From a checkpoint of a small mixture-of-experts model trained on Wikipedia.
Size: 8 layers, width 512, vocabulary 8192, 98.7M parameters.
Experts: 128 experts in each of 5 layers, 64 GeGLU neurons an expert, 8 picks a token, a softmax router, a shared expert of 128 neurons.
Training: a variant of SOAP for the experts, 5376 steps.
Below are experts of layer 3 (counted from 0) of a mixture-of-experts language model. Rows are named router (the router's row for the expert), gate (a neuron's input weights, with its number), up (a neuron's input weights, with its number) and show model dimensions 384-447. Each number is 128 + 32 x the weight over its row's rms, rounded and kept within 0 to 255.
After each expert's rows: a language model's description of what the expert responds to. This comes from a sample of Wikipedia text that the model never trained on.

# expert 15
router [206 108 150  24 148 120 209  97 129 159 124 180 136  91 135 168 207 191 111 134 161 102 153 173 169 123 161 109 110 139 163 129 122 128 143 108 153 141 103 125 160  45  86 142 136 179 146  92 178  95 112 175 142 119 124  88  94  97 104 176  86 149 150 135]
gate0 [116 147 205 140 178 132 127 133  74  62 125  85 208 153 133 108  75 115 181 119 115 153 140 112 155 114  48 165  88 157 100  83 122  58 170  64 115 156 113 137 101 134  99 133 133 132 152  70 166  74 133  97  92 155  82 124 120 146 127 124 102 169 210 120]
up0 [110  80 155 127 181 130 150 123 107 132 109 137 186  94 169  97 113 188 128 136  97 125 147 138 144 153 107 138  65 152 114  77 133 109  96 115 139 156 159 144 134 156 119 129 128 137  90 126 140 103 108  94 113 186 133  93 104 175 161 176  91 166 142 192]
gate1 [104  99  99 128  72 131 144 160 118 147 151 166 112 135  91 129 183 122 122 153 136 142 166 121 115  80  77 106 211 130 168 129 111 101 116 153 112 111  92 153 178 120 149 127 110 161 159 108 150 126 105 145 138 130  56 173 169 125  73 119 110 121 111 126]
up1 [142 156 143 128 124 136 149 173 138 120 141 106 208 141 126 160 105  87 123 180 126 148 119  84 178  88 138  78 117 147 111 147 164 153 145 124 102  82  85 127 128 185 153 151 152 111 106  97 176 111 140  96 125 146 176 102 119 149 115 142  92 104 178 121]
It responds to: Hyphen bullets starting list lines in name or song lists, line breaks between entries, table pipes, and relation words like by, brother, married.

# expert 4
router [ 86 149  61 153 177 172  66 106 132 158 113 193 180 101 148 165 141 114  91 106 167 124 114 118 180 141 146  71 149 133 113 189  66 161 177 145 112 148  95 133  86 112 109 107 132 188 153 114 137 126 160 174  71 148 115 102 117  96 134 187 125 140 116  73]
gate0 [128 141  95 115 124 113  85 108 158  57  98 103 177 137  95 106  93  96  81 129 174 167 175 119 164 134 117 124  75 120 127 116 131 147 132 168 122 156 119  66 135 141 159 151 115 150  89 180 110 162 104 122 210 134 104  79 120 116  73 222 171 197 205 148]
up0 [178 163 108 140 109  81  89  46 118 103 115 122 146 117 131 115 117 150 164 161 141 154 150 153 184 119  98 123  99 195 111 129  88 117 135 118 139 132 142  91 119 116 143 134 137  86  99 132  82 158 161 128 147 142 170 139 130  26 103 167 165 152  93 133]
gate1 [ 57 191 121 121 129 107  95 110 107 141 123 135 170 131 131  77 127 126 116 161 139  62 134 156 108 164 158 113 164 109  80 148 148  97 142  97 118 150  91 137 141 161 119 180 101 105 129 119  92 152 130 124 141 154 170 113  96 127  72 124 146 122 157 187]
up1 [103 102 136 129  72  67 112 174 145 113 146 113 132 109 144  89 132 132 139 100 132 139  68 132 123 179 179 161 139 168 144 164 144 120 146 150 110 134 149 153 139 144 184  63 123 112  76 139 120 136 154 166 108 159 134 153 109 146 119 108 127 155  32 106]
It responds to: Determiners and linking words such as the, a, an, of, another, very, usually after prepositions and before noun phrases.

# expert 60
router [158 129  70  72 146 187 140 121  91  91 147 119 140 142 154 164 190 145  40 124 120 161 115 174 171 144 153 141 157 121 127 159 117 144 122  84 141 130 147  87  88 128  65  72 149 145 112 101 155 107 128 126 142 160 128 118  94 132 156 214 128 124 128 121]
gate0 [125 118 174 134 148 122 111 131 149 145 128  87 141 109 140 109  89 157  70 150  47 152  73 167  98 148 114 124 153 208 137 154  79 183 140 135  58 133 123 146 146 129 151 133 123  80  43  87 116  92 128  95 166 134 158 121 182 120 157 132 109  64 143 190]
up0 [113 113 141  85 100  88 138  93 184 132 191 156 158  99  75 138 133 118 175  89 179  95 157 132 135 149 102 120  81 101  91 148 142  71  94 139 129 140 176  78 177  84 171 202 119 153 150  57 142  76 129 150  83  91 120 125  84 142 151 154 169 160 113 100]
gate1 [118 116 217 140 142 146 108 135  84 160  94  96 148 125 169 123 138 157 143 127 192 160 134  98 104 168 129 170 165 127 142 103 109 187 165 130  90  63 140 152 101  75 127 107 170 158 129 195 120 126  96  99  95 126 126  95 114 105 131 106 130 148  48 165]
up1 [143 147 104 133  84 138 161 126 112 153 143 108  70 124 157 132 111 119 101 119  94 124 136 141 144 137 150 147 125  74 110  81  75 128 128  60 114 111 110 145 115 119 158 119 144 120 153 134  67 157  71 191  81  90 141 125 100 122 120 163  94 157 119  96]
It responds to: Pipes after numbers or totals in tables, and colons after field labels like Binomial name, Total length; also arrows and equals.

# expert 45
router [ 84 120 116  31 155 124 128  92  87 161 151 135 149 149 166 121 164  91 107  97 175  37 119 204 161 146 133 119 177 127 165 114 127 172 113  90 114 112 118 114 136  74 128 138 154 107 149 129 146 169  91 147 159  87 140  85  86  51 116 121 121 142 138 115]
gate0 [189  99 199 152 116 146 151 115 103 123 131 137 121 126  65 141 110 143 152  80  83 126 181 101  69 135 123 149  72 168 121 103 153 158 158 160 115  91 187 126  75 167  87 178 178  97 145 157 121 149 128 140 137 118  91 182 152  83  79 135 127 140 158 131]
up0 [112 140  94 159 119 151  94 143 190 159 110  96 107 138 147 133  85  64  77 161 141 163 149 146  93 133  94 176 152  59 166 137 179  96  88 148 144 163 140 106 132 140 122 166 142  58 137  92 144 131 129 134 153 117 141  93  76 109 140 122  94  56 145 142]
gate1 [ 87 112 167 183 120 118 143  75 100  88 134  80 127 115 157 113 120  76  88 100 124 107 123 126 145 118 147 123 148  63  47 161 159 108 164 134 170 101 192 111 189 126 120 117 118 103 157  98 129 153  97 170 152 152 121 146 106 171 136  43 151 120  73 151]
up1 [ 99 123 103 210 141 111 138 100 131  99  60 106 190 142 111 116  86 116 153 140 140 170  99 167 104  86 139 140 131 139 118 104 134 134 157 159 105 107 128 153 103 125 132 141  78 119 126 115 112 116 173 157 140 169  88 121 161 111 209  82  75  95  61 221]
It responds to: En dashes, hyphens and opening parentheses between or before numbers, in scores, year ranges and page spans, such as 1808–1889, 6–8, pp. 58–65.

# expert 51
router [119  90 106 102 140 131 174 121 127 107 142 179 138 104 124 128 103 128 119  95 138 103 125 173 122 187  96  97 185 167  82 179 139 152 155 160  96 178 105 173 167 108 122  94 132 195 132 146 137  93 136 128 112 114  87 144 109 100 128 126  94 146  92  97]
gate0 [134 132 181  83  98 143 108 107 112 199 117 153 106 172  89  97 129 126 116  85 123 118 126 160 122 120 105  96 116 108 129 149 103 118 120 112 136 121 137 102 102  96 114 142 109  97 157 169 125 164 155 165  88 124 149 107 210  82 162 131 131 144 155 107]
up0 [124 128  56 122 102 165 114 154 163 179 126 129 147 183  82 135 111 149 122 168 174 106 139 134 133  81  70  89 155 113 133 153 129 127 130 119 154  61  82 133 161 132  70 155 146 150 118 144 162 123  86  90 153  96 143 139 108 167  88  88 132 184 131 145]
gate1 [ 87 181 162 146 140 168 142 152  81 206  77 150 102 115 149 156 131 155 136 110 124 124 154 121 153 112 105 124 130 118 135 147 141 132 141 155 120 117 151  82  85 182 116 129 131 144 119 123  49 189 137 131  70 167 123 139 141  91 118 135  77 153 106 151]
up1 [146 143 118 123  98 141 147 120 127 183 127 124 147 135 114 161  82 159  83 137 148 126  49  88 103 134 155 115  79 150 148 135  85 138 156  99  51 144 126  95 139 123 166  56 167 126 130 152 126  80 114 178 130 149  76 146 132 107 156 143  91 150 136 166]
It responds to: Common nouns, verbs and adjectives in running prose, often word endings like ing, ed, ble, such as time, constant, resistance, moved.

# expert 1
router [132 139  57 118 167 147 177  77 138 170 113 190 147  60 153 166 173 199  75  96 171 109  81 167 183 148 141  79 121 142 105 159 121 193 168 158 129 120 150 152  84  93  73 141 150 154 106  54 135  64 119 161 117  90 140 110  68  94 106 172 119  81 136  89]
gate0 [135 124 151  67 136 108 137 116 143 121 128  64 125  94 139 122 116 161 111 142 102 105 141 140  93  88  80 170  89 164 126 118 150 107  83 104 130 140 121 153 124 161 124 122  74 189 136 188 110 184 165 167 159 142 132  99 105 210  84 144 155  92 144 100]
up0 [103  96 120 131 132 139 121 173 147 130 121 177 137 148  81 137 112 117  61  94 156 150 144 173 119 174 120 131 155 129 141 115  78 191 158 133 170 150 109  79  95 163 151 166  55  82 119 138 140 103 116  79 141 174  80  90 124 112 187 154 104 138  86 158]
gate1 [142 148  87 105 130 190 131 123  91 163  81 121 158 137 104 164 212 178 192 111 132 133  89  94 179 150  90 155  72 138 126 114 147 103 127  82 158 121 119 185 145 126 117  96 193 174 142 124 138 110 173 136 153 206 120 158 102 196  95 108 149 113  86  85]
up1 [132 109 125 168 101 138 160 141 171  97  94  94 151 133 108 141 225 145 127 106 155  75  48 123 122 141 174  78  35 151 152 136  68 181 143 134 191 143 109 139 150  96 145 145 193  64 179 107  34  89 101 155 124 108 158 156 111 134 148 115 105 116 111 138]
It responds to: Articles and possessive determiners opening a noun phrase after a preposition or verb, such as the, a, his, their.

# expert 52
router [163  77  64 115 181 113 144 108 127 155 110 156 161 119 123 139 158 151 144  75 145  64 118 215 162 108  72  98 171  99 113 159 178 227 112  90 134 142 136 134 121 160 113  60 132 174 133  95 149 135 116 113 137  68 136 136  96 135 168 117 126 109  97 161]
gate0 [161  76 113  83 174 125 127 127 130 139 122 130 117 156 141 191 159 183 183 141 140 135  88 197 129 156  93 123 147  70 123 107 139 123 127 125 101  86 134 154 143 205 147  97 149 104 169 141 163 160 101 150 142 111 162 133  90  60 137 122 147 130 135 162]
up0 [118 154 123 129  92 174 121 133 123 105 148 151 119 123 139 108 140  82 153 100  89 150  72 107 103 138 105 153 132  93 128 118 104  73 119 156 156 185 167  78 129 130 180 130  81 150 122 153 192  96 144 175 105 102 183  86 176 146 186  99 140  57 146  64]
gate1 [124 136 103 180 159 102 147 107 143  80 157 143 156 105 108 140 133 128 159 136 113  97  88 156 121  69 146  89 105 148  98 101 122 123  99 143 150 150 146 111 180 186 129 123 118  85 187 146  92 163 132  33  97 143 160  52  98 183 166  87 188 122 108  74]
up1 [130 137 125 124 134  74 143 128  91 136 111 140 164 123 133 131 121 175 124 133 126 122  94 105 128  88 187  37  96 108 139 139 137 152 106 121 144  80 156 147 110 119  89 162 145 126 173  65 211 108  56 137  76 117 126 146  79 144 167  79 140 140 141 113]
It responds to: Parts of place and institution names, often the second word, as in New York, North Carolina, Park, -ville, -ton, Stadium.

# expert 35
router [ 86 146 119  87 168 176 121 126 125 143 130 145 156  58 153 158 156 183  99 117 125 111 153 121 148 182 112 126 175 186 105 153 135 150 168 136 116 164 160 125 130  85 170 136  86 124 154 129 159  98 129 119 150 123  66 112 110  91  86 186 161 122 117 124]
gate0 [155 150 155  98 106 133 147  44 164 202 111 137 134 198 169 164 150 183 195 163  79  78 121  97 163 138 119 131 152 155 144 128 124 101 117 130  78 140  81 119  99  25 125 147  95  90  96 100 124 107 131 147 181  79 100 109 127 138 140  86 126  97 170 134]
up0 [145 107  73 152 125 116  88 117 144 174  89 111 117 141 110 177 175 148 111 131  40 102  65 140  89 130 100 117 105 119 117 133  82 105 171 131 106 138  80 173 104  74 127 171 137 149 129 166 159 116 138 133 147 157 120 168 180 121 129 125 126  70 119 147]
gate1 [137  74 184 155  92 119  98 141  92 149 118 129 120 125 130 133 158 108 167 155 123 135  89 136  52 150 103 108 155 160 142  89 166 100 179 127 132 143 128 132 160 117 169 119 174 157 113 138  86 143 168  60 139 165 164 205  86 110 119  47 121 124 175 111]
up1 [161 120 163 140 132 118 159  43 104 107 110 105 115 143 153 129 127  95 106 175 130 181 109 137 156 116  87 112 140 167 115 168  99 119 123 133 100 142  78 177 141 138  79  96  72 134 204 119  85 105 100  95 124 127 199 148  85  96 143 123 179 160  62 152]
It responds to: Articles and prepositions in stock openings and census or election text, like "is a county", "is a village", "re-elected in", "census in".

# expert 34
router [126  99 122 136 109 135 118 133 137 129 118 146 168  81 164 183 117 129 128 126 110 104  84 160 206 136 144  93 123 166  82 169 123 141 144 101 150 143  98 180  88 107  55 122 126 174 148 122 128  95  72  84 130 159 157 124 124  89 138 139 169 131 158 119]
gate0 [155 130  99 104 123 156 120  96 113 126 146 163 148 161  30 130 135 118 142 139 133 138 127 143 115 162 168 144 104 111 105 123 109 120  86 145 163 169 126 169 161 159 106 141  99 169 120  84  94 146 114  73 152  59 157 136 142 144 121  96 148 124 119 170]
up0 [144  83 131 198 160 124 133 137 128 130 101 149 113  71 149 182 150 108  65  59 114 131 138 157 144 136 111 161 158 163 125 170 126  86 114 129 134  99  66 108 120 136 149 115 119 129 106 176 144 138 123 196 162 138 125  67 145 100 182 168 124 121 182 178]
gate1 [145 100 163 145 146 158 169 162 132 126  77  33 126 131  92 118 137 146 156  99 129  88 104 155 122 133 149 188 172 168 134 154 131 140 171 126 121  86 157 166 160 118 109 141 106 154 103 112 194 134 112 172  64 104 163  60 114 128 118 138 131 126 203 119]
up1 [ 76 150 161 131 123 178  68  82 165 185 154 137 116 134 163 150 157 145 192 145 146 120 122  97 149 126  95  64 132 111  79 155 142 105 123  85 123 112 100 158 155  72 140  92 156 117 135 142  79 191 144 179 164 122 117 170 175  82 148  52 135  87 108 147]
It responds to: Forms of be and have and the word also, as in There are, it is, was, may also be.

# expert 39
router [143 133 129  84 125 141 150 154 125 161 145 189  85 144 145 130 140 148 105 112 128  79 174 164 216  98 138 155 140 119  61 181 136 133 100 139 180 129 116 108  92 110 116 123 104 183 116  83 149 140  98 143  79 129 108  88 135 126 116 135 126 163 152 106]
gate0 [102  53 130 213 136 139 150 137 168 113 101 122 108  92  85 146 121 132 139 143 115 143 171 135 175 113 119 137 116  61 131  97 123 162  85 156 107 104 125 112 164 180 126  98  73 115 140 121 188 103 124  67 123 119 134 168  90 179  89 127 117 166 130  62]
up0 [ 75  63  73 191 120 133 139 120  63 136 155 119 148 126 170 112 121 139 120 134 130  67 171  83 156 104 149 117 123 121  71 128 109 143 201 105 149  91  50 132  98 138 141 143  99 128 161 118 117 158 132 128 136 168 158 110  90 133  86 166 155 148 136 108]
gate1 [123 130 125 125  97 149  92 114 111 170 118 134  93 120  55 151 144 138 135 123 124  81 101 117 165 140 125 110 137 133  81 157 149 144 207  89 156 122 140  86 116 122 117 181  94 130 136 141 167 150 147 158  94 150 130 146  99 203 141 120  99  83 126 105]
up1 [148 136 157  80 149 135 205 133  89 143  92 115 137 132 130 171 172 131 107 131 150 108 121  95 174  66 160 180 125 146 202 114 159 146  56 110 119 120 133 140 122  90 177  78 130 179 124 146 167 104 163  86 107 121 131 143 111 104 181  76 153 153 113 106]
It responds to: Prepositions right after verbs in narrative sentences, especially sports careers and dates, such as released on, moved on, signed from, against.

# expert 12
router [157 149 150  75 124 154 120 109 136  97  99 151 135  87 164 180 111 125  98 105 115 109 143 195 180 144 157 149 158 161 114 213 145 135 127 153 156 137 114 139 163 112  83 107 166 169 175  95 126 115  87 148  86 137 136 105 165 112 154 172 129  87 161 117]
gate0 [126 181  84 108  81 124 121 148 121 159  94 149 103 134 196 119 179  93 149 113  98 138 208 117 132 146 107  95  84  98 137 149 122  82 135 136 119 206 143 119 165  87 134 165 133  94 119 200 127 104 125  78 163 126 159 134 112 144 137 200 121 125 124 194]
up0 [163 103 188 107 217 130 200 116 150 134 115 184 151 127 144  72 107 136 120  91 109 115 177 138 134 121 119 151  87 125  88  86  90 128  84 121 177 124 168 127 159  93  45 159 174 153 128 145 107 127  74 165  92 151 130 135 130 120  64 152  90 100 138 113]
gate1 [ 96 127 156 146 106 164 164 136 152 103 104 152 125 152 121  98  97 175 117 134 177 170 161 130 115 103 149 139 131 130 113 102 113 114  74  90  89 130  85 164 178 111 128 164 110 147 152  88 128  99 109 187  66  98 103 117 142 179 109  74  72 169 181 132]
up1 [107  90 122 108 131 112 115 135 121 141 105  96 134 121  78 146 133 149 137  90 142 192 184 142  91 142 132 160  80 203 137 136 127 157  67 178  68 148 109 152 168  70 128 127 155  94  80 122 149 128 140 154  54 159 176 138  72 127  74 159  95 164  91 136]
It responds to: Prepositions and time conjunctions after verbs or nouns in biographies, such as of, in, with, before joining, until, from; also clause commas.

# expert 5
router [ 85 160 141 105 156 156 175 103 126 136 184 176 233  92 144 120 180  94  73 125 135  78 124 187 183 121 127 113 179 126 115 175 120 115 138 157 139 129 139 119 126 119 116 119 146 134 119  83 182 126 101 143 132 107 144 104  90  99  95 214 128 140 138 183]
gate0 [129 130  73 158 101  98 157 165 164 109  91 146 106  94 180 104 146 141 153 180 153 125 140 174 133 117 160 159 106 129  87 145  86 106 203 200 119 127 129 134  77 161 166 117  95 168  90 114 101 141 158  83  97  84 167 100 102 180 153 119 174 116 137 145]
up0 [132 139 118 193 149  69  96  79  77 144 154 154 148 143 138  76 159 139 107 100 133 122 157 164 143  81 140 148 137 146 115 123 127 153 130 115 196 143 176 189 161 145 136 204  90 138 144 121  92 158 142 173 104 137 115 145 144 148 169 128 155 148 108 105]
gate1 [111  60 117 107 107 114 137 123 123 134 120  91 167  96 145 122 128 131 131 145 101 149  80 122 119  91 142  87 116 157 131 128 214 106  92 199 111 132 166 131 166 103 101 119  93 146 114 200  90 104 100  78 167  83 174 170 119 151 153 144 138 104  98 120]
up1 [136 150 153 108 149  98 117 117 147 126 141 130  96 206 123 129 173 146 101 156 169 167 175 113 164  83 122 146 127 196 110 159 120 139 126 127 147  54 116 150  78 139 101  95 171 143 130 153 154 142 201 148 154 113 178 186 104 125 122 116 159 144 159  91]
It responds to: Line breaks after headings, sentences and list or table rows, especially after a footballer's "= Name =" title, before "English footballer".

# expert 22
router [139 142  80  29 144 140 206 128 164 106 163 142  95 147 161 150 155 158  71 107 165 144 106 202 158  72 136 121 172 116 143 116 140 153 114 129 103 126 176  94 114 105 103 135 136 107 123 118 168  70 141 179 124 110 120 128 111  88 117 185 197 113 141 166]
gate0 [119 109  96  91 121 146 164 132 163  35 108  70 129 164 125  35 132 142 107 161 187 144 148 137  92  32 169 117  76 103  61 170 157  83 149 158 138 136 129 142 108 122 110 128 208 147 110 131 116 148  98 102 117 117  75 164 166 102 133 162  72 166 146  84]
up0 [133 159  87 133 160 137 154 152 117 140  80 147  81 123 148 180 119  91 137 162 128 136 155 154 124 108  66 164 110 160 127 188 146 153 190 117 113 163 133 157 130 181 109 108 212 151  86 111 175 117 123 134 110 121 108 108 153 113 173 164 133 147 175 155]
gate1 [110 113 103 109 111 125 103  66 113 101  97 126 147 129 135 125 145  75 115 146  87 135  89 131  95 132 137 132 123 124 164 126 151 133 149 122 182 105  94 149 123 131 117  92 164 141  98 132 153 114  74 141 158 131 108 124 165 134  81 158 104  84 152 129]
up1 [ 94 123 152 130 100 225 139 108 122 149 125 185 150 115 139  58 154 133  82  83 127 148  72 194 131 148 201  64 116 147  86 185 136 156 106 159 131 107 166  97  97 123 136 114 164 113 122  96 125 135 160  99 137 156 144 110 130 161 130  76 156 155 172 142]
It responds to: Pipe separators between cells inside data rows of tables such as boxing records, tennis results, sports statistics and climate figures.

# expert 6
router [126 124  84 150 172 125 137  83 129 127 119 168 177 136 173 140 168 138 123  57 142 107 141 106 142 120 143 170 173 143  96 175 123 195  88 124 120  78 133  90 114  86 102 113 180 154 165 102 126  72 111 137 123  75 129 131 104  97 128 157  83 123 169 126]
gate0 [146 166 108 141 145 178 122 104 155  73 182  83 129  68 144  99  72 161  50  85 133 150 119 149 181 135 113 119 143  69 129 157 124 147 123 155  94 113 157 110 104  94 124  97 123 159 161 194  76  83 138 140 109 121 134 145 193 156  90  71 201 122  88 161]
up0 [148 118  85 126 116 137 148 114 138 143 139 143 171 121  49  86 159 174 146  91 133 145 108 155 212 149 179 125 123 123 138 114 139  97 116 144 157 176 141 150  83 116 147 127  92 166 138 131  87  62  79 125  56 198 127 141 146 190  75 113 122 167 180  77]
gate1 [136 204 150 148 181 167 117 113 162 107 126 153 103 110 118  77  80  75 160 153 115 157 156 147  80  91 105 115  93 117 107 119 102  38 121 120 106 100  65 138  75 161 111 166 160 125 194 156  87  92 103 202  90 169 120  89  84 132 109 126 126 139  42 184]
up1 [197 114 142 142 154 171  81 137 131 133 153 118  96 174  93 136 175 145 152 135 112 149 156 166  85 177 118 156 196 140  89 148  85 162 160 154 115 118 146 167  97 114 132 168 100 113  64 155  50 139  95 151 172 107 147 117 117  89  97 117  85 159 181 136]
It responds to: Final vowel or syllable pieces ending foreign personal and place names, especially Japanese, Indian, Spanish, such as Nakamura, Ota, Baghdad.

# expert 49
router [169 127 144  98 110  95 135  93 109  97 105 158 191 108 151 122 185 160  81 120 124 113 148 163 138 125 165 112 119 128 142 149 164 143 161 131 141 154 128 160 127 152 133 129 126 106 147 150 141 120 127 136 168 162 127 113  87 113 106 211 109 127 154 126]
gate0 [132 165 104 143  65 130 145  61 162 179 134 126 124  47 131 151 128  84 155 126 144  83 132  75 136 111 129  95  80 104 146  81 158 101 220 107 104 117  85  27 116 133  82 123 103 131  83 183 130 177 154 155 142 127  80 123 168 187 138 126 162  60 170  82]
up0 [136 190 160  88 108 116 147 120 132 151 148 109 129 178 146 185 124 169 134  60 117 133 168 176 110 181  73  73 148 149 108 121 136 117 120  85 150  99 182 173 152 135  81  28 157 147  87 128  55 166 159 108  83 159 116 141 126  89 140 109 130 187 101 101]
gate1 [137  97 117 157 143 145 150 163 116 102  65 155 103 101 138 125 161  70 162 131 182  94 152 152 119 143 106 157  60 119  99 147 112  98 170 156 159 144 177 119 148 170 146 115 198 145  91 167 188 101 109 111  93 175  98 128 167 120 169 106 116 105 104 188]
up1 [108 147 147 140 144  61  86 111 133 188 163 110 167  68 140 136  82 165 144 119  87 149 151 165 117 119 143 150 161 126 157 175 141 158 150 125 128 127 124 144 161  96 170 137  84 104 133  87 118 139 117  97 183 106 120 187 151 110 100 107 122 198  94 126]
It responds to: Colons after infobox field names (Kingdom:, Born:), line breaks, dashes and pipes in infoboxes, medal tables and structured lists.

# expert 25
router [109  97  49  83 171 131 141 110 157 112 166 159 171 123 141 148 113  88  91 112 179  69  70 129 188 118  79 156 123 153 115 137 161 188 107  84 105  80 138 146 137  99 114 149 123 185 146 153 154  75 115  89 173 148  78 126  97  91 129 139 130 134 115  94]
gate0 [ 89 137 152 184 108 205 150  91  48 119 190 131 123 171 116 104 148 126 112 123 112 170 126 110 134 157 119 143 136 156 114 199 125 159  97 135 124 147 154 127 189 178  58 107 142  99 113 128 137  83 137 152  91 133 154 111 133 144 157 183 157 143  96 148]
up0 [164  95 125 108 110 106 158 164  81 138 151 134 118 126 123  61 143 137 158 146 215  53  88 150  91  99 106  96 117 141 112 150  86 129  72  92 127 127 117  89 165 119 133 123 106 195 171 191  84 181 117  73 162 117 117 100 145 136 142 118 160 120 165  81]
gate1 [104 146 150 129  95  81 128 165 166  99 110 147  96 183  28 152  90 116  77  99  60 127 143 175 113  75 143 144  79 106 114 116 122 138 121 132 131 135 128 178 167 132 117 124  84 152 108 107 114  77 100 127 151  99  92  72 147 138 139 177 113 144  59 130]
up1 [101 125  81 126 129 166 144 157 113 158 125 123 126 180  73 127 109 128 135 184 157 103  97 137 136 112 128 101 135 128 149 127 156 136  76  71 144 149 130 173 155 119 127 113 100  94 110 123 110 113 158  78 141 145 145 170 102  83  98  25 157 132 148 165]
It responds to: Word pieces ending personal names and surnames (ford, wood, son, Smith, John), plus slashes between apps and goals in footballer career lists.

# expert 42
router [172  92  30  64  99 110 126 115 147 146 162 147 154 132 179 162 216 105  56  68 187 130  65 201 116 120  99  99 122 106 104 153 182 184  86 120 113  89 182 151  83  97 106 113  83 137 159 139 181 136 123 143 125 167 149 156  57 122  75 170 108 137 137  76]
gate0 [220 132 136 135 119 151 100 109  86 144 167  84 134 174 156 141 132 118 132 103 136 100 168 135  95 116  94 174 141 139  57 163  87 129 179 122 170 178 184 135 117 197 117  87  97 127 185 139  88 121 151 122  97  86 148 108 141 136 116 184 120 186  77 145]
up0 [207 137  65 137 154  91 172 131  59 129 168 128 112 132 120 135  93 103 113 172 109 102 124  98  86 101  79 179  75 119 139 133 140 121 137  95 130 166 147 136 109 150 137 138 114 149 169 130 158 143 211  98 159 119 152 118  94 124 133 152 114 157  75 125]
gate1 [168  68  83 134 115 106 105  94 164 169 162 118 112 145 133 114  97  97 150 187 121 122 130  88 145  51  76  91 116 116 165 172 112 139 150 140 114 139 163 144 100 149 124 140 121 155 148 222 127 143 111 131 181 133 144 126  85 140 122 123 181  74 177 116]
up1 [140 142 109  80  96 164 188 130 115 142 106 140 179 118 151 138 151  84 145 163 116 182 155 128 136  66 145 102 151 110 107 136  63 153 162  88 118 124  99 156 124 132 141  58 119 120 102  54 137 150 135 151 147 136 176 143  87 129 130 170 131 142 137 120]
It responds to: Pipe and semicolon separators after numbers in results tables, plus country codes and short first names like USA, GBR, Bob.

# expert 13
router [105 112 124  57 126 107 149 125  95 160 102 166 124  77 181 180 115 152 108 112 140  90 182 181 197 137 108 117 183 122 171 230 141 129 120 154 159 141 134  97 125 113  78  80 139 163 198 121 171  69 129 177  97 133 136 112 134  77 120 151 102  99 115 126]
gate0 [155 141 174  85  95 127  96 120 128 128 175  71 196 186 174 116 175 147 134 107  98 169 155 132 175 111 106 126 146  54 120  98 175 139  97 152 109 162 112 146 152 101 115 129 164  77 105  63 171 140  96 147  97 153 194 151 171  99 182 113 170  88 176  68]
up0 [120 156 148 133 148 129 142 142  98 127 115 129 116  90  87 147 138 137 163  98 159  90  74 110  92 123 128 166 130 162 100 162 119 164 184 121 199 101  45 135 139 115 143 192 100 199  97 108  54 135  99  26 110 137 157 134 129 177 119 206 148 135 187 110]
gate1 [ 84 124 129 128 139  82 124 139 127 182 127 178 126  83 165 151 122  79 125 129 126 129 136 191 130 118  89 106 105  83 138 189 102 144 106 142 115 152 123  35 178  64  61 104 131  80 131 120 109 102 163 120 145  80 115  93 204 120  38 174 132 155 103  99]
up1 [111 132 117 144 153 156 111  76 184 157 140 146 149 114 201 173 121 106 106 164 112 129 177 149 111 145  64  73 136  93 153 168  96  76 170 113 104 104 118 162 123 185  87 194  55  71 138 107 139 112 135 194 154 124 110 102 144 178 114 117 127 135 187  82]
It responds to: Prepositions such as of, for, during, after, against right after a noun or verb, plus some past-tense verbs like praised, won, held.

# expert 40
router [113 141 108  72 117 134 151  64 123 150 130 181 192 133 177 147 182 142 112  95 133 111 125 132 165 139 143 124 137 120 116 120 125 149 110 118 122 150 152 164 129  99  86 121 131 153 153 105 158 123  72 159 139 144 124  76  64  68 153 171 137 195 138 155]
gate0 [120  20  99 108 103 154  79 101  97 109  97 173 174 187 112 156 129  75 129 141 165 124 136 110 106 140 102 166 123 144 107  78 143 136 100 129 163  95  93 126 187 127  85 155 145  93 127 170  97 139 120 183 142 149 170 108  66 128 102 126  92 139 140  81]
up0 [ 61 119 145  56 104 152  91 136 120 137 143 161 131 142 113 146 152 145  99 103 155 136 208 155  91  77  70 128 117 172 132 106  81 152 114 160 173 161 117 113 138  96 137 130 111 138 212 167 145 181 114 153 158 138  63 107 178 130 120 139 106 118 151 116]
gate1 [125 121 128 154 130 125 112 207 120 182 144 134  88  74 129 113 110 117 142  82 101  67 102  95  64 147 191 135 105 158 113 141  77 167 131 188 144 104 135 155 193 155 143 141 162 134 148 178 189  71 152 153 134 125 131 152  59 123 139 108 150 113 124 148]
up1 [174 105 135  87 136 130 127  93 173 134 129 155 128 136 133  73  77 201 154 146 114 103  73 129 158 182 138 135 132 143 154  76  91 106 105 148 147 162 184 179  88 137 115  80 113 158  87 153 129 120  79 169 152 122 137  88  82 140 148 108 143 123 108 178]
It responds to: Dash between birth and death dates in biography openings, plus born, politician, footballer and similar descriptors in short person entries.

# expert 31
router [ 96 113 115 104 125 147 109 142 159 100 121 155  84  63 184 135 129 178 133  84 183 124  67 138 135 101 152 123 136 167 118 159 139 196 147 136 112 157 156 108  92 150 111  67 177 155 168  87 127 104 129  93 159 101 169 108  86 102 115 151  88  91 115 167]
gate0 [185 147  65 113 156 101 119 130 127  99 117 213 149  83  99 145  75 167 172 133 160  96 126 147 114 185 146 136 166 131 131 144  91  99 126 130 107  80  71 140 151 190  64 113 123 159 161  84 122 171  95 170 127 114 152 128  97 145 120 112 109 133  73 157]
up0 [142 132 180 137 132 178 139 135 179 139 155 135 102 123  38  84 142 155 145 157 123 114 150 177  74 171 125 107 156 126 121 133 207 114 137  85 219 109 178 130 141  74 135 164  79  85 122 140 105 105 201  64 162 134 181  81 194  77  70 129 117 108 122 143]
gate1 [ 98 133 133 178 141  91  49 130 210 124  86 184 166 108 134 177  93 126 141 159 138 117  78 170 100 143 153 154  95 110 172 131 155 207  98 147 168 158  82 148 133 190 231 123 160  75 184 122  74 138 117 113  95  97 124 106 122 142 124 150  96 167 146 156]
up1 [ 92 137 144  77 167 160 138 107 110 126  97 133 183 111 130 148 164 182  49 114 123 198  51 112 135 162 195  89 172  91 149 127 122 128 169  91 147 111 128 122 138  53 137  83 118 197 177 129 100  76 138  84 142 146 159  91  73 133 155 122 114 129 175 145]
It responds to: Pipes and abbreviations in sports league table headers such as "W | D | L", plus words like Cup, team and league, and letters in codes.